config.toml
experts_per_token = 2
moe_layers = [1, 3, 5, 7, 9]
normalize_top_k = true
routed_scale = 1.0
max_grad_norm = 0.5
Below are experts of layer 7 (counted from 0) of a mixture-of-experts language model. Rows are named router (the router's row for the expert), gate (a neuron's input weights, with its number), up (a neuron's input weights, with its number) and show model dimensions 0-63. Each number is 50 + 12 x the weight over its row's rms, rounded and kept within 0 to 99.
After each expert's rows: a language model's description of what the expert responds to. This comes from a sample of Wikipedia text that the model never trained on.

# expert 21
router:37 68 59 45 46 88 34 55 43 28 56 37 46 50 57 63 53 54 49 73 66 57 57 49 59 48 24 60 46 60 57 54 49 47 41 60 39 55 31 40 36 42 40 29 56 27 50 73 52 65 59 55 40 61 55 32 29 47 70 51 39 49 55 49
gate0:62 54 67 54 38 54 52 30 44 46 70 47 35 76 67 55 57 80 46 48 58 44 55 58 40 63 51 35 45 49 52 60 39 50 61 47 66 31 28 48 46 35 34 63 55 36 69 40 60 52 51 60 38 65 65 27 50 71 53 60 51 38 45 48
up0:62 61 45 57 64 66 26 71 40 44 77 35 57 64 56 54 62 70 55 44 42 45 59 51 50 77 47 47 44 62 46 52 46 48 41 50 54 40 32 55 57 42 38 48 41 57 48 46 39 40 38 70 47 44 54 48 63 54 43 25 49 34 71 45
gate1:42 52 60 51 43 62 71 38 49 50 62 45 46 64 56 49 49 50 56 50 57 45 52 43 87 47 49 78 46 44 28 62 43 56 65 34 48 47 59 39 55 43 59 49 59 55 55 61 50 42 44 34 60 66 53 48 24 61 52 33 26 63 78 36
up1:46 49 77 54 47 55 52 56 67 63 63 49 53 44 55 45 67 56 53 54 51 71 39 60 57 50 55 48 57 80 51 52 52 49 51 67 48 34 55 68 50 73 25 50 51 59 43 49 54 66 55 41 76 36 57 42 46 52 51 36 61 42 48 45
gate2:44 54 55 55 42 48 46 47 50 69 39 26 65 41 65 54 60 52 43 54 56 49 48 63 61 64 47 43 63 46 63 53 66 50 51 49 46 54 45 34 57 58 18 48 49 35 33 59 24 50 42 41 73 68 48 40 42 50 44 49 50 53 61 54
up2:58 64 66 51 54 50 33 48 53 81 57 52 65 57 46 42 27 38 49 57 70 54 44 58 44 51 58 51 50 42 73 51 48 56 33 52 32 37 50 46 67 48 36 62 47 53 43 38 44 54 49 18 36 52 67 63 43 49 56 42 44 44 13 76
gate3:53 59 49 28 48 50 56 65 49 38 54 38 58 26 66 64 47 46 55 34 56 76 60 50 28 45 47 63 66 49 82 60 28 47 27 54 44 43 20 55 37 48 56 40 56 65 49 52 59 39 52 44 49 41 59 47 57 39 66 76 31 51 76 51
up3:49 72 43 45 41 46 53 60 50 41 54 28 38 52 45 45 55 38 66 56 40 47 58 75 27 57 51 49 51 30 46 48 44 51 75 58 34 39 52 45 43 53 51 55 44 60 60 37 46 56 20 48 49 46 66 62 49 24 55 55 49 47 50 29
gate4:38 38 71 54 35 53 56 39 45 55 45 53 50 67 54 32 55 50 77 42 27 54 41 38 55 56 31 46 41 42 35 51 51 51 50 46 27 34 54 47 40 52 83 66 53 40 60 70 68 51 46 44 58 58 34 46 72 50 61 50 76 58 53 47
up4:65 42 51 70 47 35 22 57 41 52 47 50 67 24 56 47 49 56 72 48 58 63 56 35 51 45 49 61 51 49 57 44 30 58 49 72 49 59 49 41 50 43 46 56 62 65 31 51 56 42 47 67 38 48 49 72 23 31 52 43 55 29 47 54
gate5:58 53 37 45 19 50 56 58 48 70 58 55 39 56 62 56 34 58 75 35 57 50 42 58 65 60 32 79 55 47 49 50 54 53 45 39 48 48 71 46 52 70 51 46 56 48 55 44 70 49 66 62 49 57 54 54 27 40 55 59 57 35 33 55
up5:75 59 54 55 47 59 53 63 49 52 58 67 62 52 57 42 48 43 50 37 57 60 44 53 62 50 67 17 45 59 48 63 64 52 34 50 50 56 68 51 46 53 39 57 61 54 69 35 63 49 61 41 32 45 62 46 52 60 59 63 51 58 32 47
Vowel piece after initial. Second piece of a word right after its initial letter, especially vowel-led, such as B-asket, F-ront, F-I-FA, b-it-ter, G-ius-eppe.

# expert 9
router:65 50 59 36 51 63 46 44 76 36 17 56 43 38 57 67 35 57 33 44 33 30 65 46 75 43 48 23 60 56 25 56 59 60 36 50 46 34 55 51 48 37 51 32 48 47 42 51 59 30 38 52 38 35 64 69 52 54 32 53 46 44 32 38
gate0:50 48 49 43 19 65 47 40 39 53 33 38 33 70 65 50 32 55 70 53 48 45 32 69 34 74 52 55 48 55 66 72 53 44 36 46 68 52 47 51 41 32 48 49 41 58 75 38 44 60 50 49 52 62 58 56 56 63 59 51 53 64 39 48
up0:85 48 55 54 59 62 47 59 49 42 59 32 56 55 68 49 73 44 44 71 31 68 66 49 53 48 56 45 46 50 50 42 50 54 41 51 52 44 30 51 48 51 45 64 56 50 50 45 36 32 37 46 43 51 52 34 53 45 48 29 53 24 71 48
gate1:32 44 39 56 52 53 51 55 60 79 43 67 37 42 85 33 47 67 50 69 44 59 45 47 55 40 49 59 44 42 41 62 46 52 50 35 50 50 54 46 51 66 42 51 59 54 47 49 28 43 36 57 51 50 49 42 25 50 50 51 50 50 71 28
up1:53 59 46 35 60 63 79 55 42 48 41 56 39 59 48 37 58 40 58 59 49 66 54 74 33 56 54 53 68 58 78 65 72 42 47 42 75 47 56 32 36 41 38 37 64 43 55 61 60 73 47 38 55 42 47 57 37 20 53 47 37 51 49 57
gate2:40 40 47 45 45 49 81 51 49 83 41 63 61 41 68 53 51 41 59 56 46 43 39 44 34 66 41 40 45 48 60 47 59 60 46 54 59 56 59 41 64 70 45 67 56 47 51 42 53 41 35 65 57 50 39 58 39 41 41 48 67 41 63 32
up2:59 53 47 32 16 35 50 77 47 75 61 59 58 71 46 51 25 70 34 62 63 42 54 49 60 41 62 25 60 45 70 81 52 33 32 47 31 45 48 48 70 48 62 46 63 46 52 50 60 53 23 53 33 48 71 60 34 46 47 40 50 45 40 78
gate3:45 59 68 50 81 74 36 63 49 43 60 32 67 30 76 39 19 47 61 73 37 61 43 61 55 31 48 53 66 46 55 50 46 55 49 36 44 47 24 74 48 58 58 58 79 67 57 55 59 30 57 46 53 42 52 52 50 44 46 70 44 35 60 52
up3:42 52 32 41 55 43 38 58 51 47 38 26 47 37 50 51 69 39 51 38 45 56 48 46 50 48 42 43 43 49 46 52 11 34 48 52 50 50 54 33 31 33 41 59 31 47 78 48 63 47 46 52 69 32 41 57 59 54 70 67 52 50 71 35
gate4:48 59 59 48 38 58 68 31 46 68 49 31 48 67 49 46 50 45 50 47 48 39 57 36 57 56 48 46 68 57 44 48 41 45 76 55 27 50 47 66 35 47 77 48 63 60 78 55 49 65 62 32 54 37 35 51 72 57 38 50 50 72 44 55
up4:48 51 50 76 42 59 26 45 47 53 63 64 42 31 57 54 70 55 52 37 67 58 66 64 51 42 58 67 46 65 69 55 44 44 55 61 42 55 48 53 50 21 49 58 51 61 48 51 44 38 57 49 35 58 47 46 39 37 51 50 43 46 54 49
gate5:61 55 54 42 46 40 53 51 49 46 49 40 45 44 58 72 50 63 59 42 46 35 75 55 42 59 40 56 65 45 42 49 47 63 51 36 57 58 63 40 62 51 52 32 46 47 51 44 47 67 64 64 55 66 53 51 53 61 63 68 44 33 45 51
up5:53 74 45 53 35 64 52 44 50 42 72 54 50 49 35 59 60 50 58 37 85 58 38 66 53 53 80 37 53 79 59 78 51 66 41 46 19 59 55 38 61 52 53 35 40 56 51 50 54 52 34 44 35 59 52 42 28 46 60 50 48 52 60 54
S-initial pieces and plurals. Word-initial s/S pieces plus plural or agent endings, such as s-ired, s-eparated, S-oviet, work-ers, civil-ians, and the word they.

# expert 8
router:36 44 57 46 58 26 74 71 50 50 56 66 35 63 57 58 57 41 41 63 49 57 66 71 33 47 60 82 48 56 50 44 66 54 38 61 57 60 45 54 43 53 43 27 41 39 53 46 42 44 57 34 41 63 58 51 49 68 68 70 66 49 34 40
gate0:54 53 35 26 29 51 88 75 33 70 47 54 48 51 61 70 43 47 43 49 34 53 56 70 48 73 41 48 48 46 59 67 31 57 51 40 61 49 38 43 52 53 60 57 50 50 73 48 50 75 59 52 42 74 68 54 36 75 72 64 53 41 38 58
up0:66 45 38 36 44 55 47 74 50 63 59 31 62 42 59 40 59 47 53 57 50 54 52 52 49 75 31 45 43 37 50 44 36 43 55 39 74 47 37 37 49 50 60 48 37 50 58 55 54 49 53 59 39 58 61 57 28 51 67 39 51 31 69 51
gate1:23 46 58 51 36 50 49 47 50 51 59 57 67 48 38 39 34 50 38 48 45 75 41 46 58 41 53 66 50 51 47 39 35 50 55 44 43 58 36 40 45 30 55 50 65 62 50 60 52 40 35 38 63 44 43 38 21 60 54 53 72 46 68 55
up1:45 61 48 53 62 66 48 53 67 55 52 49 40 72 47 43 49 44 42 55 49 61 25 39 50 42 55 70 64 49 40 67 67 47 50 45 71 39 78 47 38 52 30 56 45 45 63 51 51 69 47 27 51 39 55 60 57 50 43 36 47 40 61 58
gate2:46 43 46 51 52 41 78 45 55 81 65 31 54 50 52 53 58 39 50 58 66 48 46 50 41 70 45 45 59 61 45 56 53 58 38 34 69 54 60 31 50 60 38 57 63 36 69 33 45 36 53 47 58 49 43 61 44 64 50 53 54 48 59 44
up2:46 44 51 50 45 60 53 28 65 55 72 44 53 83 52 51 30 37 48 81 62 45 64 39 41 52 50 30 51 57 65 80 57 50 35 57 44 41 52 52 72 47 52 67 57 52 63 54 52 32 50 54 33 66 53 62 38 39 42 50 52 40 34 50
gate3:64 50 59 41 56 69 46 56 50 48 50 55 38 33 49 49 51 42 69 50 41 45 50 64 50 30 48 45 52 38 51 60 49 36 42 50 34 50 34 71 53 56 51 57 50 55 45 51 52 46 51 50 54 35 52 44 47 33 46 72 50 45 72 48
up3:50 66 52 55 37 47 66 59 52 37 45 50 40 48 46 60 50 27 56 50 33 50 47 50 58 32 53 49 43 34 36 50 51 31 53 52 32 58 64 37 33 49 47 58 31 37 55 39 49 49 46 48 56 17 55 49 44 41 48 54 54 47 70 48
gate4:45 53 65 45 53 47 50 39 67 47 51 42 33 70 47 39 47 53 40 49 54 60 42 49 47 65 45 42 30 48 54 46 83 43 63 27 50 52 54 37 49 44 39 51 47 38 94 47 62 53 32 46 50 57 41 56 91 71 51 58 77 59 59 61
up4:60 41 61 71 41 48 33 45 51 58 40 47 60 30 54 52 68 57 47 39 82 45 49 62 72 48 74 60 63 59 56 51 21 58 26 65 37 60 59 51 52 43 68 57 57 61 52 42 62 68 46 53 39 53 63 35 41 28 51 48 57 38 66 59
gate5:53 49 38 64 43 33 51 53 63 45 59 31 61 56 67 74 65 79 50 53 42 48 54 49 40 65 53 53 69 56 51 53 34 66 29 38 48 36 57 50 74 50 28 19 37 72 61 38 53 79 59 58 50 42 49 51 45 58 51 27 58 36 32 51
up5:52 54 59 30 55 75 47 42 51 44 36 62 47 51 46 44 21 49 61 41 79 52 43 47 68 30 39 37 53 64 46 52 78 36 45 47 49 54 54 40 48 45 70 60 60 46 50 55 57 45 58 55 43 60 64 54 53 42 61 60 50 39 63 49
Structural boundaries, relatives. Table row ends, paragraph breaks, heading markers, colons after infobox labels, and relative pronouns that, which, who.

# expert 24
router:60 34 65 44 64 56 23 28 62 44 47 52 45 56 44 18 66 62 55 64 53 37 56 30 50 61 80 50 48 43 16 63 60 40 61 50 55 52 53 42 54 62 63 39 30 51 54 59 55 38 41 48 34 48 45 64 66 40 58 52 39 32 47 52
gate0:58 47 55 55 44 66 64 63 36 59 53 54 28 75 50 44 46 50 70 47 59 54 46 54 50 68 34 45 51 71 51 62 38 51 63 53 75 31 46 46 46 52 42 56 61 53 46 54 37 42 60 52 44 61 64 49 50 89 65 52 63 39 45 32
up0:61 39 59 43 50 52 55 58 60 53 44 17 65 49 56 62 49 57 45 51 49 57 39 44 44 60 45 44 49 40 60 42 52 52 68 42 53 50 32 52 66 48 57 56 38 43 43 39 60 42 25 65 60 55 25 67 51 46 43 31 59 42 83 46
gate1:46 51 46 57 45 63 70 16 27 78 62 62 30 63 56 40 41 45 64 68 73 58 50 46 49 46 44 52 46 43 47 63 47 46 55 35 55 55 52 21 47 34 64 44 43 52 65 41 59 62 32 51 51 44 58 40 21 33 51 45 31 11 56 46
up1:59 60 52 46 53 66 47 74 64 51 52 52 53 53 30 39 44 44 52 42 62 53 51 47 45 46 56 47 62 77 61 53 49 49 52 52 61 16 62 67 38 58 40 57 53 67 56 68 48 76 55 27 46 58 54 74 49 50 42 56 69 65 47 52
gate2:49 61 49 55 52 31 75 59 58 74 53 33 39 23 52 35 45 39 43 47 55 54 54 34 50 78 50 45 47 48 47 47 38 63 44 37 86 70 57 45 52 60 44 50 57 35 47 54 49 37 51 44 62 81 42 55 57 50 40 58 37 36 58 62
up2:51 55 34 41 36 55 61 50 82 75 74 50 50 47 63 43 29 51 40 52 69 59 58 55 35 40 64 53 34 42 66 67 63 56 49 51 39 51 48 58 70 54 38 54 46 39 48 53 53 46 51 47 62 50 46 57 38 36 49 41 31 33 17 54
gate3:66 69 55 62 57 53 50 66 54 43 51 60 59 47 52 54 55 49 50 49 50 46 53 54 49 52 52 61 67 61 60 73 63 60 42 50 60 52 11 55 39 68 53 44 53 42 47 42 54 30 43 44 58 50 66 50 51 41 58 51 57 52 57 54
up3:36 60 47 40 43 43 63 54 47 37 45 35 48 46 62 54 54 52 71 53 39 31 52 44 43 27 59 47 49 39 43 39 20 39 64 52 22 53 72 49 34 56 46 39 48 68 60 55 49 68 44 49 57 41 46 63 55 47 55 60 48 53 66 37
gate4:52 59 53 57 44 48 56 48 41 44 39 53 54 77 35 34 44 36 62 45 66 42 55 53 61 62 39 67 71 78 45 57 66 56 46 54 44 31 46 47 42 55 73 49 51 41 61 41 62 45 41 45 60 51 40 51 63 68 40 59 45 63 41 33
up4:62 32 53 61 48 37 13 37 49 50 28 60 50 34 45 50 56 65 71 49 60 63 47 48 47 48 53 60 48 48 31 43 35 55 42 52 52 64 38 51 51 29 41 62 50 47 44 56 56 38 52 55 38 52 57 60 46 23 32 30 51 41 53 42
gate5:64 51 35 42 45 32 50 61 71 62 61 46 43 51 51 55 46 46 60 48 55 55 85 59 52 64 44 57 65 57 53 34 52 36 39 29 56 53 63 54 56 64 29 48 26 40 53 59 44 68 52 84 47 64 52 54 48 57 56 59 28 25 38 35
up5:50 59 41 60 49 62 48 22 61 38 48 48 55 29 42 60 37 57 46 27 62 35 28 52 50 50 43 38 64 78 57 57 49 51 21 59 67 56 34 33 52 43 52 60 58 58 39 47 64 47 61 53 55 41 56 35 58 45 64 39 39 52 46 59
Space before numbers. Lone space tokens and table separators right before a number, e.g. "including 38.0%", "age of 26", "| 65 |".

# expert 22
router:53 61 58 35 55 55 49 51 41 61 54 47 57 28 59 72 71 76 73 53 53 37 57 39 46 50 17 49 51 56 44 60 51 63 72 33 50 61 65 39 59 58 83 42 65 60 37 52 32 52 45 43 38 38 55 56 44 67 33 41 67 45 46 50
gate0:51 51 24 21 18 41 69 49 48 54 51 41 30 67 49 54 55 55 41 47 39 36 47 46 50 50 51 53 51 53 56 56 37 68 50 40 54 43 52 32 56 45 43 48 63 71 61 30 49 52 53 43 36 49 50 52 49 55 68 35 66 57 43 44
up0:62 54 58 48 46 68 39 84 31 51 72 41 36 49 68 58 60 55 42 48 46 49 52 47 45 45 35 50 75 38 52 27 46 41 50 51 53 54 44 41 48 67 40 38 37 37 54 55 45 35 50 59 58 45 60 41 56 38 55 40 49 33 54 30
gate1:50 38 44 29 50 55 61 33 28 81 60 46 44 57 46 29 52 37 55 41 34 66 51 42 59 37 35 70 61 60 29 53 29 65 46 32 49 45 53 52 41 47 50 58 50 37 50 50 43 54 30 50 59 30 42 37 00 45 61 27 41 52 41 59
up1:36 40 44 47 68 80 62 38 57 51 64 64 39 50 49 29 44 38 45 58 48 43 49 75 45 42 47 30 43 45 70 48 68 27 56 52 72 26 51 53 49 36 31 46 55 59 54 49 70 48 55 31 47 44 35 55 48 54 60 37 51 57 68 43
gate2:51 42 36 65 54 54 78 49 49 46 43 40 59 14 66 54 53 53 48 33 57 51 52 58 32 75 48 27 49 57 40 61 55 48 42 49 77 64 52 38 49 74 34 19 64 49 68 09 54 50 31 62 60 60 37 38 47 66 57 53 58 53 49 43
up2:44 52 50 58 44 69 62 52 68 67 36 50 59 66 49 42 11 54 47 44 66 42 58 50 61 61 55 51 47 46 77 54 48 47 41 44 43 47 36 41 46 61 61 50 52 48 48 67 49 28 54 28 48 40 49 47 48 38 35 33 47 51 34 71
gate3:81 50 61 45 38 57 47 60 59 39 40 42 44 48 50 61 59 37 70 38 33 56 52 50 63 53 28 49 59 59 59 46 45 57 45 50 44 32 28 48 47 52 63 59 50 53 45 53 47 49 49 49 59 49 38 48 72 52 65 47 57 51 63 35
up3:50 39 55 58 50 50 51 51 67 52 49 21 62 44 48 55 45 33 55 44 54 61 54 56 58 33 52 44 48 46 55 51 36 29 39 62 35 57 59 45 33 54 46 41 58 59 63 47 39 51 27 27 65 26 40 51 57 49 79 58 72 54 60 34
gate4:30 66 56 20 53 51 46 33 62 54 43 54 50 79 40 32 37 56 34 49 53 51 58 28 56 66 46 49 58 51 62 60 81 58 63 49 48 42 52 51 50 47 49 44 45 50 60 44 53 69 54 46 52 46 52 27 53 70 40 54 82 76 48 53
up4:77 50 50 72 32 51 15 51 56 58 39 58 63 57 57 70 45 67 76 51 77 39 76 55 61 20 61 52 64 49 56 63 40 40 30 66 43 39 60 60 45 30 61 53 53 50 44 50 41 52 59 54 40 45 86 39 38 38 38 34 66 58 59 60
gate5:61 29 49 39 48 40 51 44 60 63 51 44 53 30 55 66 50 75 55 51 44 42 50 63 37 74 38 81 53 49 62 56 63 42 34 57 67 65 65 59 73 43 29 19 48 70 51 51 46 61 63 73 46 48 61 43 29 49 55 67 50 48 48 49
up5:50 52 30 53 44 69 23 55 42 24 47 42 56 49 51 62 55 51 53 35 70 50 32 51 40 46 55 25 50 83 50 53 79 60 19 48 57 40 52 38 45 56 62 37 65 48 46 50 67 43 62 47 43 77 42 43 55 61 41 44 49 46 49 49
Verb complement function words. Auxiliaries, to, not and prepositions following verbs, such as failed to, had been, attacked by, would, with.

# expert 29
router:38 70 69 59 42 55 37 47 73 51 66 49 29 41 53 53 45 42 65 48 59 52 45 51 35 66 53 36 39 53 30 69 37 70 67 49 56 53 60 62 72 52 37 38 57 58 51 41 50 40 35 63 49 48 44 59 66 55 44 50 42 55 79 44
gate0:59 49 51 65 51 69 67 51 47 52 23 50 42 71 64 76 42 59 50 48 43 51 53 72 47 60 59 45 46 37 50 54 55 59 51 49 63 43 68 45 52 21 76 50 64 40 53 47 59 57 31 58 42 45 69 16 56 58 47 60 68 41 42 50
up0:56 51 46 24 50 52 28 59 66 50 57 33 51 55 54 51 51 54 43 54 44 63 53 41 57 66 28 33 45 34 48 34 40 67 54 50 38 47 46 59 52 49 39 54 43 41 46 46 38 40 40 62 52 47 52 48 40 43 59 28 43 39 76 56
gate1:49 59 49 61 48 64 70 50 50 79 64 46 32 51 59 36 50 57 58 59 62 43 50 35 66 19 40 38 49 34 34 54 42 55 34 46 48 49 64 50 39 48 50 63 48 62 52 54 39 49 50 41 49 52 68 54 15 38 49 54 37 53 56 46
up1:58 60 45 40 51 55 63 57 58 51 51 64 65 55 51 32 66 37 35 51 40 44 15 46 36 51 44 59 59 53 45 63 50 50 60 48 76 44 63 64 48 49 47 37 48 61 38 58 84 58 45 47 64 65 51 64 51 40 54 29 55 52 64 59
gate2:52 53 76 61 63 57 52 57 61 52 51 32 47 45 94 52 80 41 42 56 52 61 36 68 53 42 49 52 64 63 43 58 34 52 61 50 54 59 61 39 73 64 39 43 54 47 28 42 55 44 31 59 35 65 24 54 35 72 35 52 44 45 56 49
up2:57 59 33 09 55 62 38 33 54 55 54 51 61 54 54 50 19 33 49 38 53 64 50 49 50 56 51 26 55 50 70 69 62 49 58 47 54 51 50 49 79 58 30 68 55 42 47 29 35 38 63 46 55 52 48 49 37 66 40 30 48 43 38 62
gate3:79 59 50 62 65 40 48 43 52 62 48 18 57 46 55 52 28 55 64 40 36 51 39 56 32 56 34 67 54 49 56 44 53 43 50 51 16 47 16 56 31 41 36 39 48 48 53 52 52 34 50 40 47 48 46 51 65 44 50 58 54 53 63 50
up3:30 55 39 43 20 58 64 47 49 42 50 49 47 48 57 47 62 53 71 50 52 54 45 73 47 58 66 33 40 63 41 36 56 26 49 50 50 52 73 24 24 52 57 57 48 44 48 53 61 67 37 23 63 30 40 52 50 49 56 46 47 52 54 61
gate4:29 71 60 51 20 41 47 36 54 43 50 32 62 86 43 32 44 58 68 41 23 54 33 45 58 72 28 47 54 50 30 49 47 66 65 53 58 48 47 47 38 70 57 58 50 51 46 61 62 62 56 59 54 51 44 33 60 36 48 61 60 62 44 53
up4:59 49 49 60 43 46 20 51 48 40 52 44 57 24 82 32 52 62 53 22 44 54 54 50 54 23 41 75 50 49 54 47 35 56 36 38 39 56 59 51 52 36 26 77 55 54 36 54 53 39 40 46 35 64 44 54 41 32 46 17 55 44 59 52
gate5:53 37 49 45 38 45 59 45 53 41 50 54 61 50 61 51 58 57 57 42 49 26 54 61 59 53 46 60 56 29 50 54 47 51 42 58 50 59 70 51 71 62 45 42 48 60 73 34 37 51 81 68 38 44 59 59 32 55 54 58 62 46 52 38
up5:71 61 53 45 37 55 39 50 44 37 44 68 63 47 23 60 40 55 59 42 87 62 39 58 56 47 49 48 46 92 63 79 68 39 44 32 36 53 73 26 51 32 53 42 43 57 49 28 79 55 50 39 31 49 47 59 70 78 61 50 50 37 46 66
Foreign-name syllables. Syllable pieces with k, z, y, uk or ak inside foreign names and words after a capital, such as D-ak-ota, D-uk-es, Da-ew-oo.

# expert 25
router:55 49 51 50 42 49 56 65 60 45 47 59 41 44 42 33 59 54 73 39 44 45 51 52 43 45 39 43 52 51 27 41 53 54 66 53 47 64 53 39 60 37 72 61 43 67 53 42 61 50 68 55 47 79 61 44 53 39 69 42 48 51 44 45
gate0:80 38 31 36 38 37 85 48 62 53 49 54 33 60 63 82 54 51 68 41 31 39 34 39 56 67 49 79 42 50 52 58 56 68 71 49 49 39 52 42 51 53 48 52 48 75 69 53 60 43 54 46 42 75 58 26 56 71 60 47 60 49 51 41
up0:68 53 52 62 44 53 49 64 48 61 66 28 49 39 58 68 82 53 51 50 43 55 45 34 43 72 55 41 37 59 33 45 50 56 74 67 47 47 30 52 52 53 46 48 37 45 23 45 39 14 40 42 43 55 42 34 62 42 51 22 43 42 63 45
gate1:54 48 39 22 46 61 62 64 52 67 50 50 47 71 37 44 49 57 41 54 67 66 36 45 34 51 27 55 63 57 48 46 17 39 51 34 68 36 47 39 51 51 50 43 65 61 67 46 51 50 61 55 51 49 66 45 18 30 73 34 68 49 52 48
up1:62 58 61 83 60 52 52 59 50 54 39 45 57 57 48 29 59 49 40 51 39 50 44 48 51 40 48 54 61 56 51 62 45 42 55 60 57 28 74 54 37 48 48 41 49 54 58 50 58 60 48 39 78 53 47 51 31 54 38 34 38 46 32 47
gate2:40 37 70 65 55 53 71 37 38 54 50 41 49 38 52 53 55 48 47 71 57 45 48 51 47 56 35 38 48 56 47 49 69 56 53 35 91 76 68 36 38 58 57 58 50 36 55 21 61 36 59 54 35 54 44 42 45 47 44 41 49 71 52 43
up2:59 47 45 39 31 62 61 43 61 58 45 50 47 69 58 36 19 65 40 51 57 43 50 45 76 47 52 42 46 44 67 51 36 63 54 55 53 34 41 45 54 50 50 43 50 47 52 57 50 43 39 37 63 51 71 44 45 61 39 15 52 36 33 57
gate3:70 52 62 23 49 62 44 53 52 69 50 49 40 13 67 38 64 45 70 52 51 44 60 51 51 75 36 56 77 63 63 49 62 52 57 49 37 62 36 57 32 49 58 52 76 82 48 55 57 43 47 61 61 45 67 44 66 53 45 54 50 42 67 49
up3:45 51 64 35 48 54 60 55 57 40 69 47 38 51 59 52 40 66 78 36 36 41 54 55 53 39 54 53 43 51 50 56 50 30 61 54 35 56 73 42 14 38 59 63 55 58 62 42 59 48 47 56 75 10 51 53 50 51 33 50 44 44 58 48
gate4:42 46 53 68 46 56 44 53 46 63 69 29 30 76 46 42 40 38 52 60 35 55 47 27 43 58 37 46 50 41 55 62 55 54 59 59 51 48 56 54 25 57 39 55 52 60 66 59 62 53 47 08 47 54 36 44 62 45 55 51 53 79 50 46
up4:56 38 50 56 30 51 29 49 59 63 52 42 79 55 66 49 58 35 50 35 75 44 49 53 52 42 74 54 48 58 58 60 30 43 37 64 57 54 35 60 40 24 36 76 70 49 45 58 50 46 58 67 32 45 48 54 42 11 71 37 53 40 51 48
gate5:45 57 58 60 41 27 70 46 44 54 60 40 51 45 53 63 39 63 57 54 47 48 63 42 47 49 25 74 75 54 50 56 59 55 33 64 54 51 47 27 58 47 50 23 40 51 89 49 52 67 62 62 51 49 37 46 40 44 59 72 62 36 53 42
up5:47 60 62 51 47 52 47 37 57 45 65 50 57 44 52 87 45 39 63 40 61 64 50 59 64 49 81 35 56 82 52 63 73 54 24 36 43 54 49 66 53 41 45 49 46 66 48 46 54 49 79 42 40 64 72 48 64 49 55 53 46 52 55 44
Prepositions before noun phrases. Prepositions that open a noun phrase, mainly of and in, such as Peerage of England, Date of birth, In the.

# expert 6
router:45 56 55 62 54 48 75 19 44 75 51 51 34 56 24 31 42 56 43 33 61 24 28 64 50 76 59 59 45 31 71 54 25 51 59 53 47 84 50 52 52 43 56 56 40 66 51 47 44 58 55 32 51 53 58 32 67 42 48 50 64 62 62 41
gate0:72 48 54 50 36 48 67 39 38 66 69 80 30 57 71 38 34 59 49 53 48 53 43 39 33 67 53 47 49 53 73 41 49 50 57 50 73 59 49 33 49 55 65 49 41 61 63 51 42 50 48 54 39 57 81 45 45 62 57 50 54 43 54 40
up0:61 44 55 44 60 71 50 50 51 52 58 47 54 48 70 51 61 68 27 57 68 44 47 32 49 56 26 31 51 48 58 46 61 40 48 42 51 39 48 53 70 39 45 68 41 20 51 51 29 18 24 50 40 39 30 55 56 41 56 19 48 50 51 55
gate1:54 46 56 23 51 55 54 47 64 84 53 48 40 63 36 48 40 49 52 34 31 57 50 43 50 48 54 41 67 28 41 55 31 45 45 39 48 58 58 39 40 28 50 54 61 63 58 52 56 32 58 45 46 68 31 46 41 37 55 50 61 67 61 49
up1:45 52 44 46 40 49 53 57 65 48 60 67 43 52 45 44 50 35 41 67 52 56 48 61 65 58 50 55 56 51 62 59 47 40 48 47 72 42 63 45 49 48 51 41 41 47 47 60 71 56 50 35 51 33 46 57 29 32 36 27 20 45 57 61
gate2:57 56 53 30 40 40 82 39 77 48 45 31 55 21 61 43 52 67 50 50 63 41 37 54 41 77 57 55 47 38 52 49 41 47 58 50 70 60 54 35 52 81 46 25 57 33 49 51 36 55 26 51 54 61 40 37 42 50 54 41 63 46 64 40
up2:64 43 38 50 33 59 63 48 60 67 39 54 54 55 48 41 20 48 49 58 42 52 56 50 50 50 39 53 36 57 75 63 61 25 36 58 36 43 48 54 50 46 35 52 67 39 54 54 79 51 74 49 57 42 77 54 39 26 63 27 53 49 22 63
gate3:78 46 40 42 54 58 49 54 52 51 38 47 53 27 71 32 45 52 67 37 35 47 58 32 36 62 60 56 56 69 59 58 36 52 34 63 56 62 35 66 56 49 47 40 58 56 53 47 33 38 47 49 37 39 38 57 61 54 60 63 50 39 41 66
up3:57 51 37 51 29 55 46 72 45 40 50 37 48 50 51 45 36 47 65 52 54 38 47 40 44 39 51 44 46 43 49 48 53 43 43 50 33 58 59 31 23 41 44 50 40 45 80 37 43 37 33 44 42 23 53 63 44 42 69 49 55 43 66 51
gate4:43 64 80 42 51 47 58 33 36 41 47 35 40 48 35 49 58 42 46 36 48 56 59 56 57 64 31 50 46 43 49 50 52 69 71 56 51 35 56 51 51 55 57 45 53 46 73 62 55 45 43 45 32 40 34 47 69 57 48 41 68 72 44 25
up4:52 42 33 61 39 50 23 38 59 56 32 84 60 37 55 56 57 50 64 54 83 59 43 59 56 43 53 70 39 44 55 42 49 50 41 46 55 51 32 45 46 30 48 74 56 55 21 59 49 47 55 59 46 48 50 60 37 31 45 41 49 31 65 51
gate5:62 46 56 52 46 51 39 54 71 64 58 37 51 54 66 55 43 64 67 46 48 22 47 50 44 55 42 74 77 43 43 59 42 63 44 48 57 50 69 41 46 52 48 22 46 66 57 50 38 54 79 69 42 56 53 49 47 43 49 54 44 40 57 27
up5:65 82 49 46 52 54 54 34 60 19 59 51 61 45 47 55 46 57 40 34 54 58 45 40 60 61 66 27 45 64 61 81 56 53 23 64 49 49 38 47 79 53 60 47 38 58 40 41 37 55 51 37 52 59 46 68 35 51 51 43 45 43 71 58
Units and percent signs. Percent signs, units and number-adjacent symbols after digits in statistics, such as 17.0%, km, kg, °N, feet, million, 1960s.